Experts of a small language model: a shared expert of 64 neurons, a variant of SOAP for the experts.
Below are experts of layer 5 (counted from 0) of a mixture-of-experts language model. Rows are named router (the router's row for the expert), gate (a neuron's input weights, with its number), up (a neuron's input weights, with its number), down (a neuron's output weights, with its number) and show model dimensions 0-127. Each number is 50 + 10 x the weight over its row's rms, rounded and kept within 0 to 99.
Before each expert's rows: "comes before" lists some tokens at least twice as common just after its tokens as in all text; "gets" lists some tokens that make up at least twice as much of what it gets as of all text. This comes from a sample of Wikipedia text that the model never trained on. Tokens count by the router's weight.

# expert 45
comes before: " | ", " |", "% | ", "%", ") | ", "% |"
gets: "5", "6", "7", "3", "4", "0"
router:36 52 61 62 61 61 38 43 60 35 48 38 41 44 56 60 63 53 66 45 48 59 63 41 47 45 57 30 64 47 35 42 44 67 49 52 49 41 42 55 52 65 39 63 52 84 61 51 51 54 50 56 46 41 58 51 59 75 51 37 44 58 47 53 60 49 39 55 49 62 46 22 32 62 49 46 38 48 48 50 56 53 42 51 45 58 39 45 60 57 50 52 20 45 46 49 52 51 49 53 54 47 70 64 34 53 33 32 38 59 54 52 43 33 57 39 52 42 52 59 40 55 46 58 44 48 57 51
gate0:43 38 60 46 47 54 58 46 34 51 58 45 55 60 52 43 43 45 27 52 59 63 35 53 51 57 68 41 58 52 69 53 43 34 44 62 60 43 49 41 54 53 47 56 50 33 51 53 25 42 46 63 46 43 62 43 48 48 49 49 38 50 55 60 47 70 46 52 38 51 52 66 53 48 80 20 55 47 55 56 51 56 50 59 36 75 31 39 49 47 41 43 50 41 61 51 58 41 51 58 48 60 46 52 35 44 43 53 47 55 39 61 53 46 53 60 47 48 73 79 52 44 54 35 48 45 60 53
up0:80 56 36 40 51 57 53 68 69 41 44 41 58 46 55 54 33 50 42 61 59 68 52 41 45 35 62 61 39 51 39 49 42 62 63 51 68 59 46 37 43 69 44 35 52 59 40 53 44 45 52 42 49 42 54 46 66 47 47 50 57 57 54 61 60 55 50 22 48 38 45 61 47 40 54 40 58 42 35 55 55 56 40 40 60 55 44 58 28 50 43 53 50 55 54 61 50 59 53 56 58 69 61 46 52 47 50 33 45 62 44 61 60 33 70 50 50 53 48 52 46 64 24 45 63 47 53 51
down0:50 53 67 49 58 44 45 63 58 46 62 55 42 32 48 48 45 69 53 50 48 56 54 59 61 58 52 45 46 66 68 38 59 38 44 53 44 51 61 41 48 40 48 53 47 44 22 37 49 60 54 50 56 21 54 68 37 62 49 61 57 57 60 60 61 68 48 42 56 61 64 32 52 49 33 55 35 49 50 48 51 59 51 43 55 44 55 56 43 60 55 60 39 52 65 53 46 43 50 38 49 57 41 58 30 57 43 43 24 63 50 53 56 53 54 33 59 63 74 43 44 43 39 31 54 62 47 51

# expert 6
comes before: "1", "2", "3", "4", "6", "5"
gets: " | ", ", ", "\n\n", " ", "a | ", "\" | "
router:58 48 48 59 51 78 42 68 60 48 35 55 53 55 46 63 55 67 69 45 54 54 40 46 58 47 52 39 58 55 45 49 55 60 46 29 30 57 50 48 56 57 42 61 53 47 52 60 58 59 62 50 58 37 54 52 41 61 59 33 49 52 45 43 33 48 42 64 61 54 42 49 53 52 59 38 60 68 35 31 47 45 45 39 55 50 55 33 53 50 58 61 45 47 34 80 51 59 52 47 49 50 47 59 62 35 43 45 48 28 62 39 45 60 46 75 38 51 54 53 41 51 34 61 43 64 57 41
gate0:54 57 61 29 48 48 37 62 43 54 63 43 74 50 49 40 38 38 61 57 43 61 54 58 54 60 54 69 46 39 34 63 41 64 52 39 48 47 59 56 48 47 53 35 65 55 31 37 43 43 68 36 52 56 44 46 33 50 54 46 30 60 43 63 41 51 45 63 59 46 49 61 32 38 33 41 50 56 53 75 49 38 60 41 45 55 55 42 44 45 63 54 57 65 52 50 37 51 49 54 50 67 45 49 37 45 56 59 48 63 45 50 44 38 46 44 36 32 32 38 49 61 45 62 42 47 47 38
up0:42 43 50 43 55 48 43 59 47 56 36 44 43 61 57 51 40 52 52 68 48 51 48 29 61 46 64 63 36 47 46 30 65 42 56 42 65 44 62 44 64 50 40 61 57 60 50 48 51 39 49 33 41 37 48 67 40 48 36 38 43 42 40 60 79 46 39 52 29 42 69 49 39 53 33 58 40 47 59 50 71 33 34 45 40 47 75 68 44 53 56 59 53 52 42 43 47 43 45 54 47 47 61 49 54 49 47 54 60 41 63 56 50 44 32 42 72 56 54 50 57 48 55 54 53 62 60 56
down0:40 55 54 64 27 48 28 50 52 42 50 41 57 72 51 63 51 63 69 63 40 49 52 41 61 45 48 58 37 47 55 43 54 56 57 39 71 34 61 65 49 50 35 51 54 57 45 43 54 48 55 38 40 38 50 50 32 56 47 30 35 52 42 56 61 56 46 54 46 47 64 49 38 48 36 44 45 42 55 38 66 41 36 44 41 50 36 69 53 62 45 63 67 58 45 49 47 28 46 58 33 49 61 48 66 47 48 64 48 32 72 47 65 55 50 44 51 54 52 67 58 51 47 52 46 58 46 52

# expert 3
comes before: "}", "2", "1", "0", "3", "4"
gets: " ", "2", "^{", "_{", ": ", " | "
router:53 57 53 47 56 55 26 66 45 41 33 40 42 52 48 59 50 58 61 54 57 60 51 39 53 40 56 47 48 50 45 42 49 47 55 50 49 61 53 75 68 44 34 36 39 49 47 47 47 58 39 71 61 60 70 62 52 54 47 44 63 54 58 53 61 49 28 48 48 58 51 26 53 32 49 38 57 44 42 41 30 48 48 45 42 62 41 38 48 45 62 51 50 42 50 51 54 56 50 52 26 35 63 60 63 42 41 39 45 46 51 41 61 70 69 41 47 42 45 53 53 59 32 58 25 57 51 40
gate0:52 45 70 47 49 44 27 54 50 29 47 46 60 46 59 63 47 60 56 50 47 55 39 52 50 53 62 67 59 26 44 29 44 55 75 32 41 37 27 48 50 63 61 45 52 42 37 57 63 47 56 58 54 58 67 45 47 57 49 48 43 45 50 60 39 67 56 43 56 58 56 30 43 48 48 50 27 46 47 50 63 66 53 45 49 47 44 38 46 54 64 65 53 43 55 55 31 62 53 38 50 45 54 54 55 53 36 29 45 58 59 45 60 65 49 36 52 43 32 42 37 59 47 39 47 45 57 59
up0:50 48 41 55 60 32 46 57 59 74 45 43 55 59 41 42 73 36 42 52 44 45 43 36 56 30 26 46 51 48 42 67 57 39 40 59 42 39 79 46 60 48 43 69 46 48 46 45 47 64 59 55 45 62 52 48 43 44 27 49 48 27 63 40 47 54 51 50 51 49 60 51 42 62 37 56 33 56 53 45 54 51 58 54 56 45 44 55 41 53 40 41 46 53 22 63 56 45 36 59 50 56 52 47 61 54 40 50 40 55 58 61 52 31 51 35 46 54 59 45 69 45 35 53 56 45 47 59
down0:59 38 54 41 52 31 45 54 48 61 42 45 43 54 44 41 49 42 58 46 45 37 55 62 36 42 49 56 62 53 59 53 58 65 30 47 31 59 22 34 54 39 67 31 44 50 63 67 63 46 56 58 41 33 52 47 46 43 57 46 47 54 57 33 45 54 67 57 37 50 53 63 42 52 49 37 36 48 48 62 55 48 36 56 38 42 64 48 45 49 62 52 60 35 53 43 38 47 61 51 49 52 30 59 78 37 45 43 57 41 53 48 60 51 44 35 41 49 42 42 63 44 72 47 60 39 52 56

# expert 22
comes before: " of", " of the", ".", ",", " of ", " in"
gets: " time", " year", " years", " season", " area", " north"
router:38 47 49 47 52 45 48 60 37 36 55 45 50 46 66 73 56 58 64 32 64 59 67 36 37 55 45 55 50 59 43 37 49 39 60 54 30 51 74 45 61 54 51 48 33 54 41 57 40 52 50 45 60 22 61 70 44 62 36 44 61 67 37 39 55 26 53 57 44 44 33 30 42 54 51 41 43 60 63 54 44 49 39 53 47 52 48 54 49 41 65 60 46 50 49 52 58 54 45 69 52 62 65 50 42 52 43 42 57 55 57 56 52 57 50 56 46 57 47 34 43 58 52 58 51 43 53 28
gate0:55 55 48 34 50 38 48 61 43 50 51 64 54 53 53 38 69 50 30 61 48 49 47 47 37 58 56 35 45 37 53 42 48 53 78 47 52 38 51 65 63 34 60 48 61 46 31 52 49 57 40 65 40 45 45 58 48 36 48 47 56 36 54 63 22 59 45 50 72 63 62 33 63 67 57 66 71 53 51 51 63 49 41 55 48 54 53 56 48 38 27 56 39 63 50 49 60 54 63 42 46 61 50 59 62 42 44 51 55 46 38 62 54 44 43 67 50 47 54 44 56 63 31 47 38 49 53 48
up0:70 35 39 38 47 38 43 44 35 50 44 37 50 42 52 54 25 48 71 40 62 50 55 50 47 58 57 32 40 56 48 26 50 50 55 55 48 52 50 58 45 65 55 51 45 53 37 47 50 53 54 58 35 31 66 45 52 53 61 38 52 72 30 44 44 57 55 56 47 43 55 57 32 31 59 40 24 53 56 53 48 53 53 55 45 46 50 32 43 59 53 36 46 43 55 46 38 40 42 48 60 51 42 53 45 60 57 37 57 63 50 47 46 61 59 73 69 40 45 47 61 55 65 45 48 68 63 45
down0:55 66 62 43 37 48 45 50 42 47 53 52 36 55 52 59 45 47 46 51 47 49 53 52 63 39 45 50 49 44 51 23 50 65 49 51 60 51 40 33 44 60 37 37 41 59 64 34 30 58 57 54 39 54 74 36 40 54 53 52 54 45 38 43 51 45 50 57 55 72 27 59 40 37 50 64 54 33 50 61 53 20 71 52 40 39 51 57 62 50 53 44 61 34 66 60 41 43 40 59 32 55 50 45 44 65 60 37 57 63 45 54 61 53 34 47 56 48 51 51 53 47 46 65 56 63 51 52

# expert 28
comes before: "\n\n", " The", " He", " In", " In ", " This"
gets: ".", "s.", ").", "\".", "es.", "ed."
router:47 45 50 59 49 54 49 61 39 52 49 47 52 51 58 57 58 37 64 46 49 58 45 33 48 68 51 43 48 54 36 36 51 57 42 49 47 55 51 58 66 49 21 62 36 68 42 63 61 58 64 43 56 52 49 65 54 51 37 27 52 56 51 54 45 45 53 46 46 42 53 44 42 63 60 36 44 54 46 39 29 47 37 61 59 53 49 39 79 50 62 63 48 56 56 61 61 46 56 55 49 61 46 54 43 25 39 55 34 42 50 37 37 47 44 60 47 34 50 38 39 57 47 58 23 48 33 37
gate0:30 58 37 32 38 64 36 47 60 38 43 57 62 53 30 58 52 48 53 48 37 54 55 33 53 52 64 52 47 61 56 35 39 53 49 41 34 46 38 58 55 53 58 32 61 46 57 45 63 58 60 50 47 67 43 44 59 52 36 56 64 37 47 48 48 45 50 50 46 36 55 46 63 49 61 60 51 51 51 46 72 25 35 56 29 60 55 49 54 52 36 58 62 45 49 47 57 48 49 38 44 55 53 52 55 31 46 63 42 43 49 36 43 44 37 33 52 43 54 57 34 72 44 64 66 31 52 46
up0:52 56 71 30 63 54 44 65 50 62 57 46 51 40 33 57 35 52 42 50 42 55 55 57 52 43 45 57 45 48 44 64 39 65 55 40 24 53 50 70 64 37 34 63 40 25 34 53 38 55 50 46 55 58 52 63 48 58 30 45 50 58 50 61 46 58 56 45 50 49 49 51 48 40 36 38 61 59 39 37 50 57 53 49 48 49 53 32 53 45 55 55 59 65 74 68 48 43 58 60 65 73 53 55 56 46 62 42 49 40 47 63 65 52 46 34 34 50 48 37 57 38 48 57 49 45 47 56
down0:39 54 44 46 47 46 46 41 44 48 49 47 55 50 55 44 49 52 59 53 56 39 68 50 52 38 46 41 60 33 46 54 43 68 46 57 79 52 38 50 48 50 70 23 69 68 71 57 51 42 49 51 31 57 55 43 62 56 64 44 44 49 50 48 56 32 55 71 54 42 45 40 50 64 70 60 51 43 57 59 51 65 53 49 49 56 54 50 55 60 32 66 58 39 49 42 58 56 53 51 37 40 72 52 48 49 41 66 45 66 35 49 37 53 52 51 57 49 34 78 45 56 46 50 52 55 59 55

# expert 11
comes before: "1", "2", "#", "A", "0", "K"
gets: " (", " \"", "(", "\" (", " (S", " (C"
router:50 50 47 50 49 55 25 68 60 41 41 43 48 54 45 68 29 60 60 39 66 59 40 38 59 53 41 40 56 45 25 48 54 61 56 28 41 51 41 70 56 42 47 42 55 49 41 41 66 58 46 48 43 37 53 57 30 42 53 45 60 58 52 58 38 44 45 49 44 54 52 44 55 49 55 54 60 48 44 51 32 40 43 66 46 54 44 48 49 38 77 47 55 49 52 65 51 56 56 47 39 72 42 48 50 55 37 60 35 57 70 25 53 44 60 55 45 58 50 46 47 52 54 65 45 73 49 53
gate0:35 57 47 58 58 39 43 65 50 41 40 41 46 68 50 56 51 43 36 46 49 52 36 43 37 65 54 27 49 77 62 29 47 47 53 40 31 39 47 45 36 38 35 46 45 46 65 54 54 58 47 55 60 51 45 66 47 61 35 49 48 44 46 50 55 24 52 49 51 70 59 49 46 34 53 59 53 30 43 57 49 46 44 49 54 48 64 56 50 28 69 44 67 51 58 52 34 43 51 59 63 52 46 44 42 42 29 54 42 49 66 42 62 44 49 41 47 61 53 54 58 40 46 49 41 49 54 34
up0:45 44 60 63 42 24 33 66 43 53 66 54 63 45 47 50 51 68 64 70 40 51 29 56 63 42 45 51 67 37 52 46 57 59 56 63 52 46 52 49 54 57 51 71 29 77 36 52 47 42 44 57 60 35 50 54 57 36 60 37 46 53 45 53 37 46 45 49 46 51 51 44 53 49 51 53 53 56 46 40 70 52 67 50 41 49 56 40 41 66 24 36 43 47 56 57 53 39 57 46 32 49 42 48 45 62 57 58 37 43 51 50 55 42 51 55 53 59 54 40 42 61 48 56 58 56 25 61
down0:57 57 51 39 69 48 47 55 48 50 65 64 58 42 58 44 40 41 66 50 41 28 52 42 41 54 41 57 45 51 71 60 67 42 54 46 42 36 67 34 68 52 41 46 55 45 39 53 53 40 65 57 60 45 51 56 54 50 48 58 65 46 55 37 55 40 56 55 58 42 53 52 47 58 59 67 52 56 66 59 51 41 55 44 49 51 67 42 48 65 35 67 57 42 37 62 43 38 65 61 57 52 41 65 42 38 49 51 44 29 31 53 44 68 41 43 41 51 60 58 34 60 60 57 57 32 54 68

# expert 46
comes before: "2", "1", "20", "26", "18", "12"
gets: "v", " in ", ", ", " April ", " May ", " June "
router:64 52 51 51 55 66 42 42 35 40 43 49 52 55 74 66 52 48 40 36 37 63 57 45 44 52 48 39 42 50 39 49 43 52 37 32 29 53 68 63 88 43 43 45 35 44 47 50 55 64 42 55 56 35 46 53 40 73 41 51 60 62 55 39 60 53 48 50 46 48 50 51 59 65 56 44 63 65 53 44 52 63 43 46 46 61 42 53 65 46 56 49 24 57 41 47 49 62 66 49 43 51 69 65 53 41 50 49 44 41 39 52 47 67 47 38 55 48 56 53 43 50 66 43 57 52 48 56
gate0:59 63 56 48 46 44 45 43 41 49 49 38 43 55 64 43 34 50 42 33 46 60 55 49 58 39 28 50 62 62 45 50 56 62 63 44 48 40 44 40 58 43 36 50 71 52 37 55 51 56 45 40 52 63 31 55 60 58 36 47 49 44 41 57 55 48 47 38 62 63 56 60 53 45 50 56 36 51 44 58 53 60 43 41 34 49 41 65 72 42 44 75 27 55 36 42 46 45 42 51 41 46 41 43 53 60 55 46 43 55 37 34 38 42 61 32 60 55 59 41 51 40 52 44 62 81 60 62
up0:53 47 47 36 45 42 49 42 56 34 45 52 62 49 62 50 34 48 57 57 47 63 48 35 63 55 68 41 59 66 46 40 52 61 47 39 45 50 48 33 39 53 62 63 60 57 42 57 14 42 62 42 39 39 45 42 43 45 41 58 46 72 48 39 46 44 49 51 56 70 45 65 78 56 47 55 63 37 54 52 50 57 50 41 52 49 65 48 35 44 50 70 40 39 72 36 43 53 54 49 52 55 61 61 59 32 64 44 48 56 48 25 49 49 63 58 59 42 56 52 49 46 55 54 49 48 47 54
down0:53 47 49 48 56 67 57 55 46 49 59 58 46 38 68 44 43 58 59 38 31 51 61 61 44 33 49 31 51 53 76 47 51 39 46 39 61 38 57 63 39 49 50 36 48 44 48 66 30 52 30 51 41 37 52 58 55 36 51 61 43 47 44 45 56 78 68 53 44 51 29 51 44 42 58 52 44 64 47 58 38 56 37 65 36 41 52 65 54 55 52 69 54 53 50 50 59 39 27 51 34 50 56 52 39 60 58 41 46 41 52 35 50 65 43 39 56 56 39 52 47 50 42 52 52 51 51 31

# expert 18
comes before: "1", "2", "0", "3", "6", "4"
gets: "–", " | ", "/", "-", " to ", ", "
router:63 55 54 56 24 49 46 52 52 52 50 35 41 52 50 50 39 57 44 49 56 62 51 38 38 59 39 44 62 48 40 47 65 52 54 36 40 41 50 51 75 58 41 50 33 57 37 53 33 44 43 48 57 42 52 47 30 56 37 37 84 56 28 48 45 41 62 39 60 50 41 50 43 49 57 55 65 56 45 42 29 52 41 58 44 56 38 52 45 45 49 56 40 61 46 58 44 66 50 63 39 51 57 69 52 43 45 46 30 49 51 57 52 32 37 38 37 56 34 50 60 53 56 52 50 68 40 45
gate0:61 37 56 48 31 38 67 56 50 51 45 56 50 61 45 67 51 37 57 50 51 37 50 61 47 52 48 48 47 30 44 52 43 42 41 47 46 50 49 60 54 39 60 53 58 53 27 43 32 61 38 64 45 50 44 43 70 52 40 41 38 59 39 30 53 60 71 70 57 42 50 54 66 57 45 52 38 47 59 47 43 47 51 49 42 61 58 48 60 48 62 67 51 45 42 63 32 49 41 41 33 56 54 57 72 61 42 49 50 52 51 68 55 65 48 53 38 43 39 48 60 65 28 44 63 64 31 53
up0:41 52 52 44 68 41 68 51 76 37 64 73 49 48 47 47 53 46 55 45 57 40 43 42 58 47 54 43 41 49 69 43 55 45 49 42 72 64 31 56 48 43 44 47 48 50 55 40 36 58 35 44 60 64 64 59 50 51 31 45 44 33 62 51 43 47 72 46 53 54 59 34 61 47 55 39 44 55 42 61 56 56 51 46 47 53 36 43 46 57 31 55 59 41 35 62 50 38 54 62 70 29 54 51 38 46 34 47 57 53 42 44 36 55 32 47 61 45 53 52 46 48 35 45 46 30 47 41
down0:47 50 69 48 47 43 50 66 43 44 48 55 47 49 32 57 32 45 52 56 71 48 56 53 37 66 48 59 54 48 54 80 62 55 59 53 50 43 26 38 49 49 50 53 39 49 28 51 37 56 59 38 48 59 77 50 54 59 67 50 52 60 48 52 60 50 59 54 66 44 68 46 51 31 62 52 33 49 41 55 21 56 58 45 43 42 59 48 41 42 43 35 33 45 50 48 69 37 51 42 61 45 41 55 44 43 23 53 56 43 42 48 46 48 51 38 48 56 52 55 49 45 56 44 57 45 53 58

# expert 59
comes before: "\n", "\n\n", "ackground", "ec", "eam", "e"
gets: "==", "===", " ==", "=", "M", " ==="
router:49 56 48 60 52 61 42 45 38 51 36 52 60 47 52 54 41 34 71 22 54 62 51 49 49 74 40 54 57 43 36 44 56 68 55 46 52 56 55 71 44 46 39 46 40 61 55 60 54 47 48 61 51 43 64 62 27 49 46 36 67 61 36 54 47 48 54 73 43 60 57 48 51 43 54 54 53 56 45 39 41 33 35 59 63 53 45 33 68 48 51 52 39 35 61 50 46 43 43 42 57 80 48 56 64 45 37 46 44 42 49 32 46 55 54 52 49 50 61 51 54 50 55 49 28 42 44 42
gate0:62 57 43 58 29 49 56 54 30 60 57 66 51 46 64 63 46 42 60 51 62 52 49 29 62 40 52 39 57 49 47 46 41 56 45 53 66 43 59 75 48 61 50 37 63 61 70 39 64 72 46 44 50 42 58 58 64 46 39 53 58 58 54 59 54 60 39 56 55 49 51 47 62 60 46 45 60 30 51 64 42 33 44 57 45 50 43 48 42 53 67 55 50 48 46 56 66 53 41 44 55 57 61 44 45 34 28 48 54 48 37 52 58 66 47 50 50 70 68 36 47 45 50 40 46 43 50 25
up0:65 43 51 44 57 44 53 57 72 43 53 44 60 41 46 53 55 41 47 56 60 41 41 43 46 63 45 70 40 54 55 43 40 74 45 48 28 49 61 55 51 45 48 56 52 53 48 48 58 51 67 49 50 66 77 42 37 44 54 65 54 46 55 53 37 50 70 32 32 33 50 53 57 59 51 38 53 44 38 50 55 38 44 47 42 73 55 38 72 60 52 53 62 21 67 50 41 52 42 48 45 44 53 58 45 44 47 41 30 58 60 46 63 42 53 52 42 55 53 58 60 56 63 59 68 52 56 48
down0:64 43 57 51 56 63 55 60 47 44 43 70 43 48 47 30 50 56 41 56 58 53 51 64 58 51 53 37 37 49 62 46 54 30 51 52 47 56 50 44 51 43 39 41 60 28 38 52 32 41 50 28 33 59 51 49 76 59 62 62 37 63 38 48 52 39 59 30 50 38 29 57 56 48 49 60 68 54 46 53 48 51 61 40 53 44 70 38 67 54 48 61 45 53 45 55 77 45 53 70 57 49 37 47 60 39 50 52 57 50 55 50 44 48 43 43 59 50 43 38 54 57 59 34 49 34 49 43

# expert 30
comes before: ".", ",", " | ", " |", " people", " ("
gets: "000", "%", " million", "one", "100", "500"
router:46 48 51 68 52 56 53 46 54 47 35 22 60 52 46 47 58 51 46 56 57 55 59 46 76 58 57 49 55 62 37 46 42 58 62 36 59 50 53 47 63 40 42 56 61 53 45 47 55 40 48 39 55 54 76 54 48 59 55 37 45 64 32 20 56 39 53 56 49 45 35 55 55 37 35 48 40 54 55 41 37 55 42 41 69 59 46 44 67 45 60 60 40 55 52 49 55 40 51 50 35 56 68 55 47 44 46 44 36 45 63 55 56 62 44 49 41 35 55 24 51 54 36 73 38 50 49 54
gate0:72 54 58 62 45 51 44 60 57 42 52 46 53 56 46 47 44 43 44 64 55 62 46 57 58 60 70 60 39 69 44 30 53 56 45 53 34 36 41 52 42 42 33 41 53 38 51 34 45 56 45 33 55 52 66 53 49 66 43 58 36 60 55 33 53 48 38 44 37 30 57 56 40 43 49 41 52 61 63 43 54 78 35 37 65 54 42 48 59 51 52 35 42 56 67 45 56 52 66 44 45 52 66 44 59 49 58 44 51 46 66 59 58 54 32 49 48 63 41 50 70 48 60 59 51 40 64 34
up0:52 55 56 60 55 54 53 67 44 68 44 35 43 62 34 54 62 40 41 53 37 71 52 49 36 48 41 47 54 43 52 52 55 44 56 29 60 54 62 47 30 55 42 50 63 44 66 53 41 39 54 63 43 63 59 45 41 65 69 63 51 55 50 45 52 43 61 47 57 63 59 42 41 44 69 65 43 42 62 62 45 53 56 34 60 30 50 45 58 42 39 28 54 50 38 47 54 44 43 54 48 64 55 35 48 65 43 53 41 51 55 67 54 47 42 43 58 43 47 23 40 34 44 62 44 57 63 58
down0:35 47 34 46 38 59 41 47 53 54 62 42 64 42 37 48 60 69 53 44 61 55 58 37 45 49 54 62 44 56 36 61 46 48 43 42 59 46 50 44 40 66 47 60 50 82 50 40 61 52 32 25 49 47 46 63 58 31 37 39 50 41 50 59 48 63 60 70 44 49 50 56 33 50 56 49 52 54 45 39 38 54 62 66 58 60 55 54 48 47 51 49 58 56 41 60 39 49 39 49 58 50 44 45 41 47 50 36 45 48 65 26 30 67 62 42 59 60 56 42 46 66 63 54 62 41 39 39

# expert 19
comes before: ".", " and", " were", " are", ",", " to"
gets: "z", "s", "es", "ers", "ions", "ies"
router:73 50 63 62 59 64 60 61 55 38 34 53 46 56 64 60 41 60 60 54 60 65 58 42 40 49 39 37 45 52 49 53 60 46 46 31 53 64 60 49 53 53 48 44 48 64 41 69 58 40 55 42 43 45 45 51 31 68 55 51 75 70 42 41 41 61 61 34 58 46 38 45 49 42 53 47 53 61 54 21 38 32 47 52 40 64 45 39 48 48 48 61 49 56 47 43 59 49 58 44 38 51 65 52 51 49 44 47 57 44 40 56 32 73 41 51 42 44 33 48 47 66 46 53 49 41 52 34
gate0:41 55 37 56 67 39 69 56 39 56 60 48 59 56 48 62 40 68 44 47 47 69 30 43 63 42 39 47 61 40 45 49 50 43 63 38 72 50 46 38 54 46 51 36 62 56 46 62 51 55 49 48 62 65 57 42 39 44 50 47 60 43 38 42 40 72 53 50 54 40 56 46 57 66 45 46 46 42 55 60 59 45 46 66 59 70 57 42 44 61 51 53 49 50 41 41 57 57 54 43 42 75 40 60 67 41 39 42 63 48 48 66 43 50 63 33 64 40 41 34 39 38 49 27 53 40 50 42
up0:66 51 42 50 41 53 44 46 55 38 43 43 42 63 45 52 41 40 59 52 43 49 49 41 38 50 48 51 70 52 38 37 45 43 36 52 43 44 38 48 57 39 44 37 57 51 65 51 65 53 31 66 22 53 41 42 39 50 61 37 58 50 42 69 51 54 48 44 37 44 44 69 75 48 64 44 69 36 56 53 59 57 40 45 52 43 39 56 52 55 48 49 63 50 73 41 63 41 64 40 43 39 32 54 43 50 55 48 41 55 49 54 36 43 56 36 57 45 55 50 68 52 42 68 41 27 59 54
down0:55 48 58 48 45 46 59 53 62 29 34 41 55 54 41 48 61 56 35 51 33 60 66 51 44 56 70 59 36 60 43 64 64 31 39 38 43 64 35 44 62 52 59 54 50 30 47 46 59 58 56 44 32 44 63 58 44 60 46 47 59 63 64 43 44 36 36 52 50 34 66 34 38 43 56 61 54 48 40 59 46 40 49 53 53 43 42 56 49 41 46 68 44 33 58 47 53 61 50 70 70 54 50 49 49 38 59 46 35 68 39 43 55 49 51 48 35 51 58 53 35 54 54 48 59 65 60 38

# expert 20
comes before: "\n", "\n\n", " x", " Q", " —; —;", " English"
gets: ":", ";", " |", " =", "|", "; "
router:53 52 47 48 55 56 48 48 44 49 50 45 53 47 54 63 59 51 76 52 62 59 49 24 58 56 45 47 48 66 36 37 46 37 26 43 47 49 47 64 45 38 36 66 34 55 31 30 57 42 52 58 61 60 65 58 48 41 62 34 68 49 46 42 51 34 62 34 43 63 43 54 42 57 52 39 58 48 41 44 56 36 37 45 46 57 49 52 49 45 76 60 49 30 39 43 51 58 64 50 57 52 47 63 36 38 32 54 42 43 52 44 60 43 49 37 53 44 38 58 43 50 41 55 41 49 36 35
gate0:60 55 50 48 53 38 48 55 48 50 34 52 82 49 45 52 36 42 47 52 59 38 48 50 51 47 43 51 64 43 39 57 79 39 38 33 72 56 46 59 53 42 42 42 42 57 52 49 47 48 50 32 45 44 51 37 46 50 44 42 72 37 52 43 43 41 47 46 61 61 55 51 46 57 55 52 67 41 40 70 42 36 47 47 45 51 63 51 54 49 41 56 42 49 36 35 51 63 69 47 35 68 28 66 37 50 44 52 54 50 57 54 54 52 69 42 61 23 45 37 60 45 48 52 46 63 42 50
up0:62 42 41 34 40 49 51 51 43 52 71 54 38 46 42 52 49 41 45 50 59 59 59 42 53 50 58 59 53 58 32 71 53 62 46 58 57 45 55 52 51 71 31 53 57 61 38 58 28 55 39 52 43 36 45 61 53 70 51 56 35 41 28 55 47 52 62 47 46 54 44 55 35 47 50 56 31 28 55 66 60 61 31 52 56 41 50 42 62 58 53 37 46 42 67 44 59 42 55 52 40 47 69 34 60 51 46 41 51 53 46 38 58 45 61 62 51 57 35 66 49 47 45 38 32 57 66 56
down0:64 36 49 34 55 53 53 49 42 53 48 49 41 48 70 40 65 40 72 39 53 64 32 42 65 44 38 43 49 45 45 41 39 50 46 61 44 54 31 42 54 46 72 45 49 33 63 49 50 50 58 47 58 30 73 53 67 51 40 49 55 58 59 41 67 34 57 50 50 44 53 61 32 44 73 45 57 63 53 35 55 44 31 32 47 47 29 45 47 50 49 37 43 45 51 54 46 52 41 41 50 40 49 44 46 45 64 57 51 52 59 50 48 26 50 56 47 55 50 49 46 42 58 56 61 59 38 68